config.yaml
n_layer: 15
d_model: 192
n_experts: 80
experts_per_token: 4
d_expert: 32
d_shared_expert: 64
activation: "reglu"
moe_layers: [0, 1, 2, 3, 4, 5, 6, 7, 8, 9, 10, 11, 12, 13, 14]
router_score: "sigmoid"
normalize_top_k: false
routed_scale: 1.0
balance_loss: 0.000194
balance_bias: true
shared_expert_gate: true
init_std_router: 0.0135
lr_router: 0.00058
vocab_size: 3255
norm: "rmsnorm"
norm_eps: 1e-05
tie_embeddings: "early"
optimizer: "adam_variant"
lr: 0.00126
beta1: 0.9
beta2: 0.95
grad_clip: 1.0
batch_tokens: [65536, 131072, 262144]
seq_len: 1024
train_tokens: 633000000
steps: 4273
dataset: "wikipedia_en"
Below are experts of layer 7 (counted from 0) of a mixture-of-experts language model. Rows are named router (the router's row for the expert), gate (a neuron's input weights, with its number), up (a neuron's input weights, with its number) and show model dimensions 0-191. Each number is 500 + 50 x the weight over its row's rms, rounded and kept within 0 to 999. Numbers have three digits each.
Before each expert's rows: "gets" lists some tokens that make up at least twice as much of what it gets as of all text. This comes from a sample of Wikipedia text that the model never trained on. Tokens count by the router's weight.

# expert 55
gets: " he", "y", "ar", "an", " they", "h"
router:411624434627534508553541492550566464493503557444503420517407461549451437465448453461485389477465481520476446493554477468492459499477577497490537474473502516507603538514592454387518534519562614519561506528452486511526503495533388471497486524478501503497530452529484508471600582545540561496451486553509537387430532554534483482479528559543465405370463521504493483489428492537519486497486481557457396483495532479499481555516553494474561510491561465568414592496650512511489505544429591388471499550535581456596551527488531544474518427509476515426458471487569464519501478503535498598
gate0:481491509535518493480457536532508403470461504554516665396521568534485630483424469481602459489483473554444507536549470505531575500455394521530490483472478401542562527491610541472521461513524549533492506492537426497549568531480396510435470423523628496466579557541540549389496558469558523526439499477606408536519478528464523454487574455544456499595485444479572538534477519495457451481478515490478464498497490413519526572546531488576451532514526408497447478425573469489505445422493546582458408479505501491491566552437578502484434596458489420533572490571466477472526537466514443553
up0:493489519512474440546481564357473524482528496509530384603497450522491410554554589441463492589421497548483572496513509446449512563503531407569483527527518554421499484577465517534501429403458406464533453557497521500475422381530501487467407494555400524505545514401465472519481436552555551477499481537503523449487491549434523485476436428462537506557447525462467518530530521516516533405479545440519520462454439479453535603505433539472429656431407527528574429531409471557457565474525476430511479539493486551474429482610491529452495525486546512413469465425530500473502546514555467531
gate1:414541565480536582568431497543459542514431575529439463505522485477583565440431499553482528461610504453465529556492423558482484519488528411534515493369601506547565496543471393543437400443483528552531490486466541501492638473488507541519485501547503502536600534487447445427495609430597472531517444485485491476505404508467452546547596538435486495489468546517555404540551580471552542539417491528500494476494485451453426539465429466603586453556495468579557530506475557501537539538460525448518530485460560522388531461481528504484420471586488480523511519481546511490486528448481537627
up1:408519593527481515508493444525559610460544490464539447484437501563442444478503511534509521502452497452509561473544470413531504502517535458534532523528598464533475551506565428529564501439560402582529534555521559509609563497577487526567440424528487456519539509403492518421457574466488500454549521529412530443522422470540496585527522534423441364450466439440543476549458556470549462536414504466509502447532515563511452535521536466510554552543494492575500492479510537516531476470427520502513387522409541455505374404429470497341520508523496534487420519536572431411535476556479577474
gate2:503491519484602495496468557477546438458484445476450512534465533574450483576427468487557393511557482560447525581497411513625462515380470514484525517528481519520469524526585509464558511569555556557466498512545420452514554411495507516539422439482500467557513535377534528542563477576521489499414587515526441380469495497459544477587508444557532527614517452425640520577430553551516553520453450451480412557458536546517479494523545541539469534492551511524444501499593441568500373518513534498524517559564467506446504452546415532476586530465471520457503565419532407474528476493532485506
up2:509511450495493464401510539500434534403483460546377558479488481519458459414528572455479386628547543495470503462605589496583614565497538496495512481415491408510476460625484543484535460528519555449493511465405443564466583455474590537494497588484580462514554443467569392440471451513469530436526484474498505507575465505462525476623465552495502567550471531515510415455490464520477452508419480436398526515427527439511526528501470519476503508481509565450518513452438448456477544435499514570551541457500531578478507479516445405455519488462521512558550431494522498452458544583410433544
gate3:493489411488530492491497497490502501496588496371415479595456465580454442421402493480444500462527483538503435514504568526515439430478536553393505530467505472478570593563488410529467425577463523464599490524511526443486516496586489486464565589467481480483508520481498465475545495537558467522503477512491587594537513460473451536534492508433553525498492432440522463464458468428520485603462495566466521468443493449509450576526594532517530421518537523508524569443468508509548515591508622522491551414401434457475446510539597528502584379446496511437431559414547399506482597409474524495
up3:460473357498541528513459561515462510463579456426481573559477408556542486483438507493450509522507628555497495500462407544436477521519523382452519464490507469515559567446486486513494432501443519448565447450461529465457482516480402485567469488486434579491489460457531475398598491542515429540533455570461533481550439553395500471459456511449513482521529455539468572517583411488501454505495413602477502478521451432500468563496544534518514487463550516506432553574433560506609523545518551447398598434391443490471517597468591469540432434489479546500454498446533460421487501538453583516
gate4:469532536461515523495485483516479390490506559484442406551479482440528474533510472445494494528396567457491412560420530409478465556457558424544533519423551543587501517549558541451515601362471453533488518498510486540451562439467399495545506527487539497413479465493528414498451505547487563515449405518466494366524486572513526481531461496594484466424461518409539446543381503547520446436520506497369455524524443383485519550548362555461511407519496446497518538473473411559523498551453558501450498497550512459551476546512535492458579538524429503494484497524565474615537518519492526489
up4:475530530436499543447436460490576474500486492460556427532492521406460424515514492593531437470500543419399429509541513480579434562575484433530399497417568509556549458570492522430484491424588430450519487495420497452484544426508508483456476518507479449523427490422546543479448495492462488568458476582471515394432596490499546502495518504540450429468542532455519550527480591479462504426550423446509459532544574406458467552412505473491601444495488448569449483498499518601410502447543545487570497487515471520479461487441520437510499512519416554447451426551564390549612417464578508485
gate5:537536447485518573470503389515421468547493523528535415515490493559503471529504448540570504485558466522481466520526409551599525507399456540483500538462506545358493586541518446438492475514582573491435490433587479468454529466537452489476517424555392433400482450550537546509535540483542474546512474525421513469414574563512493546515535584552462461477462509604589508515520528511484422523590479569407539527444493425453529556559563526503545565546483440544490493479520446581495484523543550406603542492520535427453552443468485518428531537587488534538492443477497512516513594505588374563
up5:467476563511454477578479533419415549553437377483494520615504507501414449429446491518460511610548490557455518440525600467419444513494445535492449454628453459555491564524485492642473525536535556527538437519449403553546546507449536513477491489613563498597482530537524524500515518407474442360555561396592516483533418450448454500545458419566473499541514442463489481537485570533555457476481474468447553528529496491502451536516511559508493454490526552478496461480467499505398602424503517450401534485560485427503483500505495464397477415479474504449459525449480473537519450510476528494
gate6:474513488542438522469538529595490432480481555565510496476490534534516527480430512528515490517431531569493466425523482535519398556499556557462597554573527487515525494522442560473477491426478602547490499483529494432492466449474473487493416515473407613588549497561562555394537486585548553519480528462410557448427500493397498441536474562458509505492408538485431531496466422470434536479482374522516438460442516585489512533524505507436518505515599516475459453504543532575484442467405554447508373480476559436494531465533514438485426592459396512502506451479440444425418413398475547557
up6:449516564480470556546531435560545458547589509483458521485541563469508476519627586602518453509494492455531619473460465460462484503527539532552493487480483463465566337415560518533537453531529434575473422539470433456441591513429503495632547557416430515519418432510575479503529486525477522477551582551615506421556543486467477563570543459487541563426556489537501523506506562471522520452407471498508505424532514495462403539464474529544504604513551485484437523500535511585497477468512491522497435483481429441590509524536538508452517532500411538489527503448468505562386488507634519476
gate7:470481488431462523463523485406528486513442521493566492479493507526555369488491466547455433479533321495397529424628543428489593516578599522529483487574473551538536482428571505462509479469466492530552542456463501479514404438515428525501550518551561525471438470501490429530596551487404504548487505490474521497493456391484408445516499498549471488479497527634481540502455557583507520497474492600463505479465545479489523473465587482418667511582482587465476505529545514476533452522493468495415579533574548498491445453486494505521452473478569529472541541420579556531503436577507477499
up7:496477437460487484521513551491464470516419447462504494437477498478594529523555467504477423453573598530425404616526489515518518494520493419461512441456545559449491541499512443442522540488406416434467531511454541512473473545545513555417521680457561369468589509474459576567456543592472535521439598491553444477536502431481603555399557438466440549502506540468485487412493526451541546463542464486489538602492549511459510517500476539536551498541551518597453554478501402514460546478590540495512559595447473507515547569554502459473528489504457519571472501540507415590483508484471424537
gate8:565557528522539535517462488499532427452446455521601512441488499502522581548494481478505390457464550600596439517559459521502525455502564514474410477461446567571573492493570375470436511491586586411527532560536456471490576419458369470494484511521534406565563494560482537515461467482552574511453614562561516480491579506504446484508505515469523483481508467462468506527481535459524462490410494391525447502498509448552500512562536556519523517500537553488396528409643618561489504477515486522407461554531440536587471484440441419450472511423496492557437557446493538466490470559538506514
up8:500515522485570489517511501444536537510520610483525531525485506497598451537467563505478445535511481518518581477431574508475554430456534493423510506442506526519443561503448465508440405452504492604529559625468535541451502517483497529515497458547450507413443527481530567455525459534530515375531485436429424486495445529568502482547489648432509460441508613574451463521554570546528576442413501565533476477411586565417458524449544453464572513497552562505502495434459443498449416490438442554494455470461496503539615532536495510544520598570426456448442433590547438540551502507499421435
gate9:469529414570519590493435522491412513488490465493503500528468446454463403520491469482543537509438411460516503469475483519537520506521539501435407472481390506382587577476518475498479441519559446515488484541519389498506473483479504609474539515473457485459520480534464524535574570503452529602560453541376515524474532511522591496479531577536470416452414508426541464501445439530528449534470562456451461505574465501531497545455529355486444448443518483421492521438452512581486560537504490466440540448566483439641554500450547518535369423468469570444514469492470451604443545546572522551
up9:547454502524487406471466516523499544427558455411437569433466509497579444582535504476473548405461435418469453555568453491441543484557484510535452481545569541557469543506456499527473462509510413477587539529540509531476584574603444559531512534473447516427559620506466516481465452473520502478519542464441500510496514502441536507483448484494552533563576526531496466494402424482478540505525406601566448487547447422453482475463442625503553548427604546507613479445519422408490538451492497522474549556490518480489550522528453401486629595497472497480483444480557487605569513536595492510
gate10:529552459542482493566453521491491511458439544443504501447440478503442504493486463524434535439505457518476565481537536504419601537457530446461550507544555501622516556509502465452467509566519534506538541528446523580472487535583413548534537458520499514382488517479557477573545605525492489485500529534537535537515522638608492510509636578567493513420515479512524423468553458570501461470498502496562467476471504390479418529450485497496534536404453500617447631438566524360441521459509444452466586567462466448514532513515569471505444445580494547484583489466491605538556447501547497580
up10:408462527539492558467517566516429481391420483446495483464518514487559532463473418523385409436528490515453527557494526499472493598513477422531502499523561483527528513489473498474498409561548573454541472489504551611402463555539434426517498394493547493506459544505561580546554488569517517489438540524482488517555495582599481534486579532580562460515494457561503500486486406603457557558475530482438424475466526393455421470462552499495473572597535482529488572501495506528548510482504435412515573519526438501513541526531501569517439468544423570572459418435477566543533403449568546615
gate11:466500458590527558508498472475624556549504531427537467490474515482485484509501412484491511443442556473445464414552507445423449577458603534501458566543464534462517558544526611459509560535550531518503439539433544473522497500541535428409484471531513543529452562575355530481456565521470437535561475423492517489468497410532467544445460527465486394446463546506433558464482504576428423527405447553475491507492521522546475440515572443606478533490473379450469460544492470485438473499450438437412509478586488507615446477525530461568527517541605463505541537502510525491440466445602451591
up11:560480464492488548494484560506570477492528487481518402602475596498533521452447518510544521459551476458475483541528532553547482480549494394581516545446538557479507491481487441497457442556487537538398408471586439541492474595449531504450504447530533499475588489543574406454481608478470547528479515556571474540538457484532457605485490518546428565486474588549470492588469528500394595481631501544515526503477431527581408481531507472557472444570534485592503510476541568487567519576516497455395418422462476613498491391520525501505431551453449455478515467556606475513541519510402509523
gate12:475508572549532613472470552478524558554472522475401497463505524441489527507470475507552546475457406458453542492528546520572398448457563438518471494448498575503484533464479524498558524578517452469543475472409440552561471545484466525496541539504544595454548526514487535544553592414499516527461475481485484456476567518582533537520497506571532460456474526488559497441515537492572436573429540516485449560583427470412483536536561556436562536576418480434522533563553457462557610516488580470497571491590577468561564554382531529516472487449589484384475433546504493637521495579568542586
up12:417542408477444475493465547441531451574616522502458432465534473525491575514434513526398508585431464453497482497469543410471505516479525513525497511545466487446480492507454471508410402493454451506582471554539441500528525528517417472477523555481534510495446564486438506552517545502524502534456539400605541380590613513540478440500467485527524598462533563565524467515417530446520555474503435572501483521357596399484553470460630576528518600530559491488540540430520559451475499495519488515599558478435474463575569498446536494543439493506542485482557465583499539460560572477519502453
gate13:506492529480568468564506512472574533424504499483577460540515441497501464444491515454487391421534403620473431529441447506475446431525493420482449561414473515470487453422507414520518475522544496395553418531467490432539531492413477529416400479495587423412576527498456514482507521452510493467468482494491537521496466563415527523533514488471547480539528622575505507489406537483555529564511512349442514426405584553506529434540451583505544506589563488506522475421444474494477538523439409470614486570510517460553481497515537541453390481532500442452560517498517526459509504596521474554
up13:529507492480533443503493462512563498432504501529532515488577563579518563512549472479558403417509442559580495442446573444444577473518501534459402490565528461500497450464492485443521448512532509466449548513589626483506502452548398423456521536468541540466529541484531568462526574503448478509534439558611446554408409575455546474463428541449501498439508473539539560434492509469464527487617464571490487575435514520536580475531541561583678513522416489523480462470504506486584445482453534476493524524527473432465393566401473483497523478495518540489535510464498560517602519504400601467
gate14:432537486504613506447504568481504513484541469578424403564569544540527412548548531507452455515476434531474503463522458501475514507523564504441389459423511418422526499441507482479474540396517489485585519549453577526513544553498529478561472451462561471507596504557445500478543396512566507466503466521495509502430522531478454451522433452499507518550528462464471482573473426482642610544498378548498400503551528544477502528470476529494444535514505596417529528455461491500417568570541442454500549516509489419559609541458553449550592529597489570447428498488497406556585480507573458508
up14:520535453457485494499456499548453511429443514468514564406485569486478464427499450506433555386542498463435529482418534348413482442472517495495619474435522500453465464557473529504556437597541461541517506470495413521529603565571480539516478408417497556426482559537536428490539506493536554488541564437478512508591401467527436502475526455543483480492462458513409439511554481433418428424523494443515535503471440472490567482572531456484531517535376480478507476501532584539439485567542500556603499552551589527365531426501448554492445536472541446482518486531492489541489600566444492488
gate15:416529500490438547556550603461486539473554458425500568511519460508464439586454571536362462438436490509527440423550430527618519462424510525521495521484457540504420559370528428508557646517449502399461457508442469427575521537498499509450531495513451520539493449537497501588500461573500469488493550443446414537549459525492410542516518536532505563515533486517545510468482417457455428454505529519563455526552490541576522482581575428508555496585459459513459482481529532454460455559508427528535513511466487516521435405522488510523506476601604423455608490537555402490484454557486513443
up15:536474539449518401403549402553468454529442483559534490506481591524491474473462509405470482500607459464381463548546543478410613547637533493474542477551486447477561480588487383540483407568508527604536516526536530531443435552489549462550477506504525503514450530506445485398462574506377463591509533513581475552427465547569472494510518495469475457484526517485524480499570571515483556493565477567396496544473483448435478488443467586529459469478463515433490546485446418601571572504564462495413507455437411507514502550462504551441481574446489480543469516526471565477527540454503508518
gate16:543529488489568590466523512442532536499535503553533424465440505592476471531479446510594479575549508534550468540497426482477459518511512485504508472497462502521543601558466500490482487509485547524565579497585541556475506347386460409471469530608407446473519422451485511555534491548502587510552572529487401387498534552551420556521560457491532449569505500572573507537500592533511580442442453507581527502537571574487490488466577432594535517540509513533502489563532481546460405499552495468414491540481474545585558443533521469494441527502440561451525519372514556450496516452592507597
up16:485564516561457475476474607531541383451518560531472504489515396404500490536459580537405576458453462486400468500456545517496436514557518503549487540561454517525527514446522436560467584521466551528479544543538474498530498526481435599538497486427462525400586491527627547414498471542434461521464539471555447502473437642452388516502484500439550498516526530527540461576442514469460514428551502513486475544618538408525432517494500535499504582559555474486595528588458594460561516444455544555506501493451481546467494547419481469448520630454560559463429498546499518462566495506510522447
gate17:519489473495597512544540473456494470520459523539553466498514496486518484354429487615479441503592406497447459544536468518568477482500467473449556441486541506492445513466525507468550495446526543551477563581494412481515482482572411519467534456539516545579506441599474575520544491623429481485522476515398520514573553504577454390515621472503442527454460437479399494493424422604489489452453444532427519567437446503363462512514483566520448544472514586467526472575536473478471607556562507518416567453567473558435451491587473573473507437484534509459485479498571509554520476516501489497
up17:617486402460548464553499546563465460434513514481488488455496520522588399583559497516562494500654519536540453484525457504500560474447579486502500515519518525499554559455515566470495525408604604562457499518464454496531551485463410476445624427527498506529502542500588533467526474516488590478462368357404486431477525485515490461492420516404493498488411583460391469522572530494546401493488483427505472482489444513564536437548489481440499526534466605462510544518496518487505515460422552424455442533654492507443486488509447511554504514521549504519535509495511533497429466496507481548
gate18:456521460469517487462509496513427509475540509430509413500442443554497495495481527436475483481487511399466601501442467598571514445433454534493519499454553600501509473525450542456483505622500468454535516461467476551527465537511519391477567489379452509508499455526596486513500582499438561539531509581576461542494416493478520514476530583425510518470523498414593534507615434463498507554439560528535403475488556533492662479534534476432427492606589515551426591494528521441478525469410540489525489474482590431569448449589510553444513472441461500506518540528481523564608498536521579550
up18:514476509472468442521498574389511461474545481512535501457557452508555485494538447417537438482444519407515470510482505491566524503500520486480493542476485486451483523484468511512612509534564566467530518420463532454635502476632496598466436447483456493532475519416481532582513536505585490517553524448630450416500452487557467568463566489537510480461532385514416462577531487576509373583591520467497507540582555495452507539506463569450527536463524577514375445543523464427510543555572541430478448522504481470497472505541514473540526437564506480440432548548603588613485481457440530578
gate19:347519422475415579522492545461499384532494532512460440476435449504503370490586438465546495567369476500506530463563518483472497549515521520545565561449409474502508460497547513503543417549605528546454457449463431488600567407576508525483398468418518460498487480483407477547493531513494455524539543571539498475521520496493549543502438508559541504448429581487558565512449474433496577459502534486471510474568587523549543541443391465488480412554487466505447506506554491460559489457478457468428532503572426548518535461493539474500543518517528402441461534580489473486397511551525467617
up19:543499496563496490552446460450557464408462416434539486421451425494535456435537444491479644436495540522495536558505513414446435431481485553383545375502514547505538463503467601481447541454394378547511519533508506517549425491583469550562510385542450518525537484481451450555456452468409526554570522524475423516522464407625454515551487482441480492518529471440435446524490488507493479592505513474455464533460497548436557539568505457478486506454473499418546504527471515398522564510556523500501482462550458564479529484515477491407439520418569475556581431511559582481485544468424457472
gate20:442458486568549456460449605523483476591449441461540431521573455531472463529523467493543372417554500537471438519476438494558513483585467510517520500510453465516558665516622484479492470459656502502525488538575439505521552495464458472420500510488490447565519542517546472444632565558506494508426507516536547454472496515420490511378568424528464443487424486546589560567485556525534476528573461532497439516516535484463398573479509549597504544507482482501525502437558563588482490585441515502476515492506492438452582510532444448413465525528424446522498460447518523511407547468513515439
up20:478523533486490459486567503491377496377492485525444459447553453466531466535471499546432415458497537439425462541491519464481467485492502472542529516443480484502550522468518413484606563504598532564490533461483480557489499551526452450460519473478485502454495446455667513364546511537432462484559466524465521544417487511429476547408543423497440439508453454558519513511519462560608440500518545503431450513505504511497486574550439455574501579610467506439505525474498381473587469602522509462466372479571471400537526495506646464536580454486527500477504445524505497509498472506625475526
gate21:468549437502530545502481465486536571509453454462481409483475539478514515490454517430525447574434460443550430457455466480466499436501529526459471518399483485542579535449618536507522569451557486523540565608544555497553589528471479549547539502491539375498526539523507475453616508450539543378534459527501553467589407468551482425428535606461504447351484535583523574441502488426572474518491460569540452474464521594483524465485552493493465472411645555460431515537527485474483517501447506470433560437532496500533502503440572424539516530512403488457469472427445523487471473507548453577
up21:461481499591485577514504460467607427619525401464532448540470569496483512513485495441546348484523455529433433462525503443442458593543556516504515471403541519544587523505564448572517560489509500521540453546577620418496513491509472463492465496494458505527443551465473454582511540520526505518504474507478535445510441494518538451375503558441501519443501565492520555540485532514540494505451428515411467535447439573452364493497506492521463506489606577536538517471496516527541583604524551433450450392539477487560528449496428454507383500434463530373477485534555520523452481508594530468
gate22:486499429539553507523470567441548589434527657489522465460541442500514457554490481529519442521548494468567466418521481476502472474502559503514451530414442524444539530468540551498492505504545531428517555481434489497559519455512404595512481527557532538455615477483470584402564481513546527515591518493403466498487555518518388534466519496495541526516398430525473558577480378579556483523426548474477388465487563527452534477599522372430524611544470581446431537503560573463494523535499500423464489545584512477463463532452468526534465454602479507461552457461512456584448469458448512531
up22:538504455515442465476550477477544467516582505543543476398599472503534447535516548487515458567568632482464448403418535571456394505683576479516449524578444547442517493626531537484484613505508497569568500489458462354497454442533507494484574467523498508428515503424537436424483438457512500567439524471521578474478494463531551441463546456502466487491504534584426503528531452545439484470426554519532517526436589532530469459494457590485486463505550510464459483473553434450444523479475512457607475467519420524595411484543507486551469503593473540454510468422499496469478461463526461484
gate23:510518387540456528579433466507513466509496592416517530461468483453426469470550503545503517451532554443425492568514561392547548449486443463538456555522514523551578552417540510483501563473503408491451514494516523429529521567626371395555563537540531485472506524541551559529479514562466564513454476542488489505541519449604496516469547583510514501465363497514469418552440506471586488436494443501451421493440424427426495535446477556474566546539423504536580514485571479447511541558531527497422556542544466481429527553455509510576501476502499468379497453529525438570591588493524479424
up23:456501541521455443505534508473501568521519532581517485522487438547504596489431567430551470381507442545582432427455440482487561476570531477427501441520487486446456545464462522509541380573487537433548466527616407551497551492529492566474417486518546544532505492560462401601488489524565462497543523519514479587412516460475532500442402473421548550581548417509440531473568569507379545510535673489427527459509500511501492514535488531459454512582562435447538492504495525506605527470513446532511566547515566519440458465512480541479497541467421426546555507484453541442416511462436459477
gate24:457534541502519481606448492435544486511482619541428572461521483450461569506447511491470425467400489449492524462453493446452560487447550554562444502501583508429557420537501522523465502495542589540464546495421515534488518477517504501528553559591591609535532454505491466578489480527498504420457470493482563403597604530548510494487427504508554459458442472523442407507419561480523445546489656489558461484491524570464521516533449533489434467510488533456518562576510475402508498488487446617590451460594458583557510478502537518607557452563570509480548503542495540550555608476550484524
up24:502506478577554456474483510544482489463508439521538494575520514540483535589532476429461511397575538526524442511422407631565531530519447503503459446491481480463485472474509434524487390539456563525483483509489408524501484502584563421452402461429462570476501514506503656467474459491408449506563477476570485612603443477445474397521609541447552467489478534582483532613497456502509447365485478503389562450532374497510519552513529542537499491478478508585471472412528506480552525514488483501565495468401393500474513522521492492428395475484531475546553494467497516508529514479522546453
gate25:524592412623557391501490498469509452544445456429458500444462517476412605564431527519558512543438483523559569545447568528484448435511408508454572563415468397453464442595547526498474537534453505500453499565473375519472467505491546504489473452481469493511570503583517480439498553583519456520498567530566485490443391518530401426578472475494475511465507570426592560539533467499447465468569535466512529530446488433475514479513501534508554496588472499510530523486451612539446495580507464461424403457551504545509487431458403587512393473475490545498457488545587507528533513534446510477
up25:467546441497526397501483529516454483559577510517441552409489487488450540557512596423409521509389540490582505546445497534553501542545535592527470433515637441438534428528547461530493531517534509541501456494541497516631521545513442593551511386544557499493530466530514429483465528462543539517472567553557570527490426497547437547589430506470476504437467483470524630440488565531562468480513479499496486508482536497501552554381540542478532542493569541586410566461517613467520478523478559452519421507452465384446469503441575513505446440489467581441448505526457533495575525458554561515
gate26:473501394571490541587505510370436537387479605468473420487499484543505394468506522486489442537552452530438495560541483491484488473435442468495491538537473466563542402477483486471588511538551487466459439475436542555471526555582452489509619586567517507417469485546386569421483548535541515531460559519492477489513451553556476495549527526474512439520379440432498552480526484496582543538425550518589457482392558501502425588499484538419502523490554546566469446532493463441462551483445629467522600488540527472579500472472476483505463547410481527497483461522495537507555503362521507496
up26:567496664438431476461555459478536434535536482452414537526594436405557463565577455564436470501327424562536526472531470506562598495455560507486468479417523486491479476412498489456463559538452593505513522408504516546463534483522533614495519509579512528497512543446512508573567431510452487452581526508542543475475595520417507536521553594551524575588540500460479464508560575544436539477496550500532460528576512510547529499437416535529486446523461394516567519435519489467440483499502459580434484495508482508640545544546544538496466488520529472461482502472461485439479524552503484576
gate27:484495508570538502539494480564538436658458514467515441548493497484449488472516372482529522492610557457503528520581476564544458545519465434603420489539527508505481482501507523551529459497470591502485441472498479511392474467500436398441421636388495540446511560459472540428560529457472623482488462483518546581516501474515504488455471508450506386423554490470409476487483469550497479475581569533525495532524541392514517457567449482443489481468594532522451498609467492449591500499434493527484560463470507597583480501496439516436474521490527538503419537521462570556461461503403611496
up27:476509491470411524440517479493482415490521481492531546617559544409550545523540566476526453531600532463421516475559467495385520492469562498469608545500511439535571558518576438524468428539520513581410399529475471506561505614515472564505471397502447425483570515501483501568509504499497450585539540490620491465510488472505565522477596394506463524474406472479465491514483557520514486437444527421543455447450439533455520610448482549461490590518479430515505496636463481558566450512446498498492480539481450599550517479524483446431523468428490463508553512513546461454503433501592591578
gate28:429528473557468524570477514521556439479532463492572493451452480508409552608463419511603467542520391489483519445541495484463498561418567499470511563547449458585450528545584498427536509572468442599564484563449493480554488463517489453565544445486392511544448511534568459531553549462448512509473483484510495454436481547619554420505504470596507372503453440561523511595417562508513506499445507508534497517496579541550445528481545536439570547487568477429423518552631520548514525548433449537496440475457554463607476518467510459547489525531432468426488503536534593608556517484517540521
up28:452520501531508454547513502559511422337566515506547484501539449585602533433452603584444527444430475586486489492502558539471559392527552557596537435507487490513434527541591554437466455539569454504458489477516439479447450496435540506514443538489503567543433494515529505487494442529454513557450459512468541551511591627524491513458426518587504590562531547544448578502470423488464563563490478551488434484399448507448574586543492425457459484476474489544475471517517610470475575554616492536573521551526505479451499369421557549440513484478497554502528476516512501450490487481472535541
gate29:434517477509617503488430430454529438517475564436526501428403510477491478559536563463516468367541487452426427413574515523434475496503524420518492457447561428467508538538569454538539394470474534496529527506580428538580524517495457503507533516609488478470469500459479480483562524515458463513576450489459430515481463526468558461463488499564535410485547551511449584553511566540482498494471418396442479473541432452492480653556470521505555585530521479538449492350510453439500438552539470515480560531565529476520541526436598572510520518530459505383399482509484467600562482488465515446
up29:536459526486481531484614505469568501488477516504421553567571579551512519485530477561523503442489496449519629565473578555473571478487501600437442530511559553502488474518524527552373507493439387588517465513598502518423534442524551481477555506506429505552463542387499495526483515482600486542513487523542509491477569461524516510450482470472469502530533482563574584475465451460384473432503548550473483548416489591550465490543404608526422506525460524554456502497550468496555532501549600544516584454458505517577464452500422425598502542481496507554569429407449590431465597495476518549
gate30:510494498552500454435505515410470507357492516472497462418476512531514533539522462462474533501563493502420417491526515505418438395466515511527494527514527519511584550344547467459456577459543627493486525443530538547561483534596450538425559481535443507492543539550464574466513547548520518529503516439443551417507415515505553443532511546554526416546496550439462498445550490513599577495539502401483440506503546595389473562601493551477495432523531552568455508436599521462585506491375469555429506506526563543564475511531474483487556541535515484428440507577548501483468538501387539518
up30:529478484504482537504517514517544477492461444521517561521595558556553553450540581478533440441407549491497428562478525471576510551508453427486489426455633472468375535558525484537541519528506483455480504462492562414473515452509598477403418521361510547580480488594521414454504490453495457413469493473521415512438576477464475510479493488511497516443461608533491539507447443457423470422563566327592569495564494423528525543481481513492495496532506437500520495490487541561473494501581427547549391454513540584451478562529460400455465450481528482498535562526446514493502430542496425502
gate31:537500478513479432556545467473518423441531470524557458582533410561507452527449511404408366549497448507547473556555459436449578415471525600455483485507491537525488479412513474510487528606560530501421427600514501508467542417426568557488501504491521431602533496470473473396588526522508542468548559607481437528502536441483501508462439601538500598561472527514496448572483532495504629470453490483537489619445589492551593487421525526524487496497492486503448575580600518475480394509530451524600525503463489530563486455578511553510490514538492505435497506484505482457488535493510413526
up31:555486499508513421388459547432440390496483418512546476443426518565485467595466494466527416534584411479498441554557523481548452488591477532486489433492504572461505484476576476423553573604547594479541484559529564536583531432516585470415461483580441379562553539494488478474482497491518537531505563545459460491522530565386508496502405542517493581527377487521506486584565474553514552491569445509541415521524494424439452564415503544497519487401538545537474471568567508511520534575515468461492469586490460504508516497607447553515472498434467475485490513501559501425558516451481453447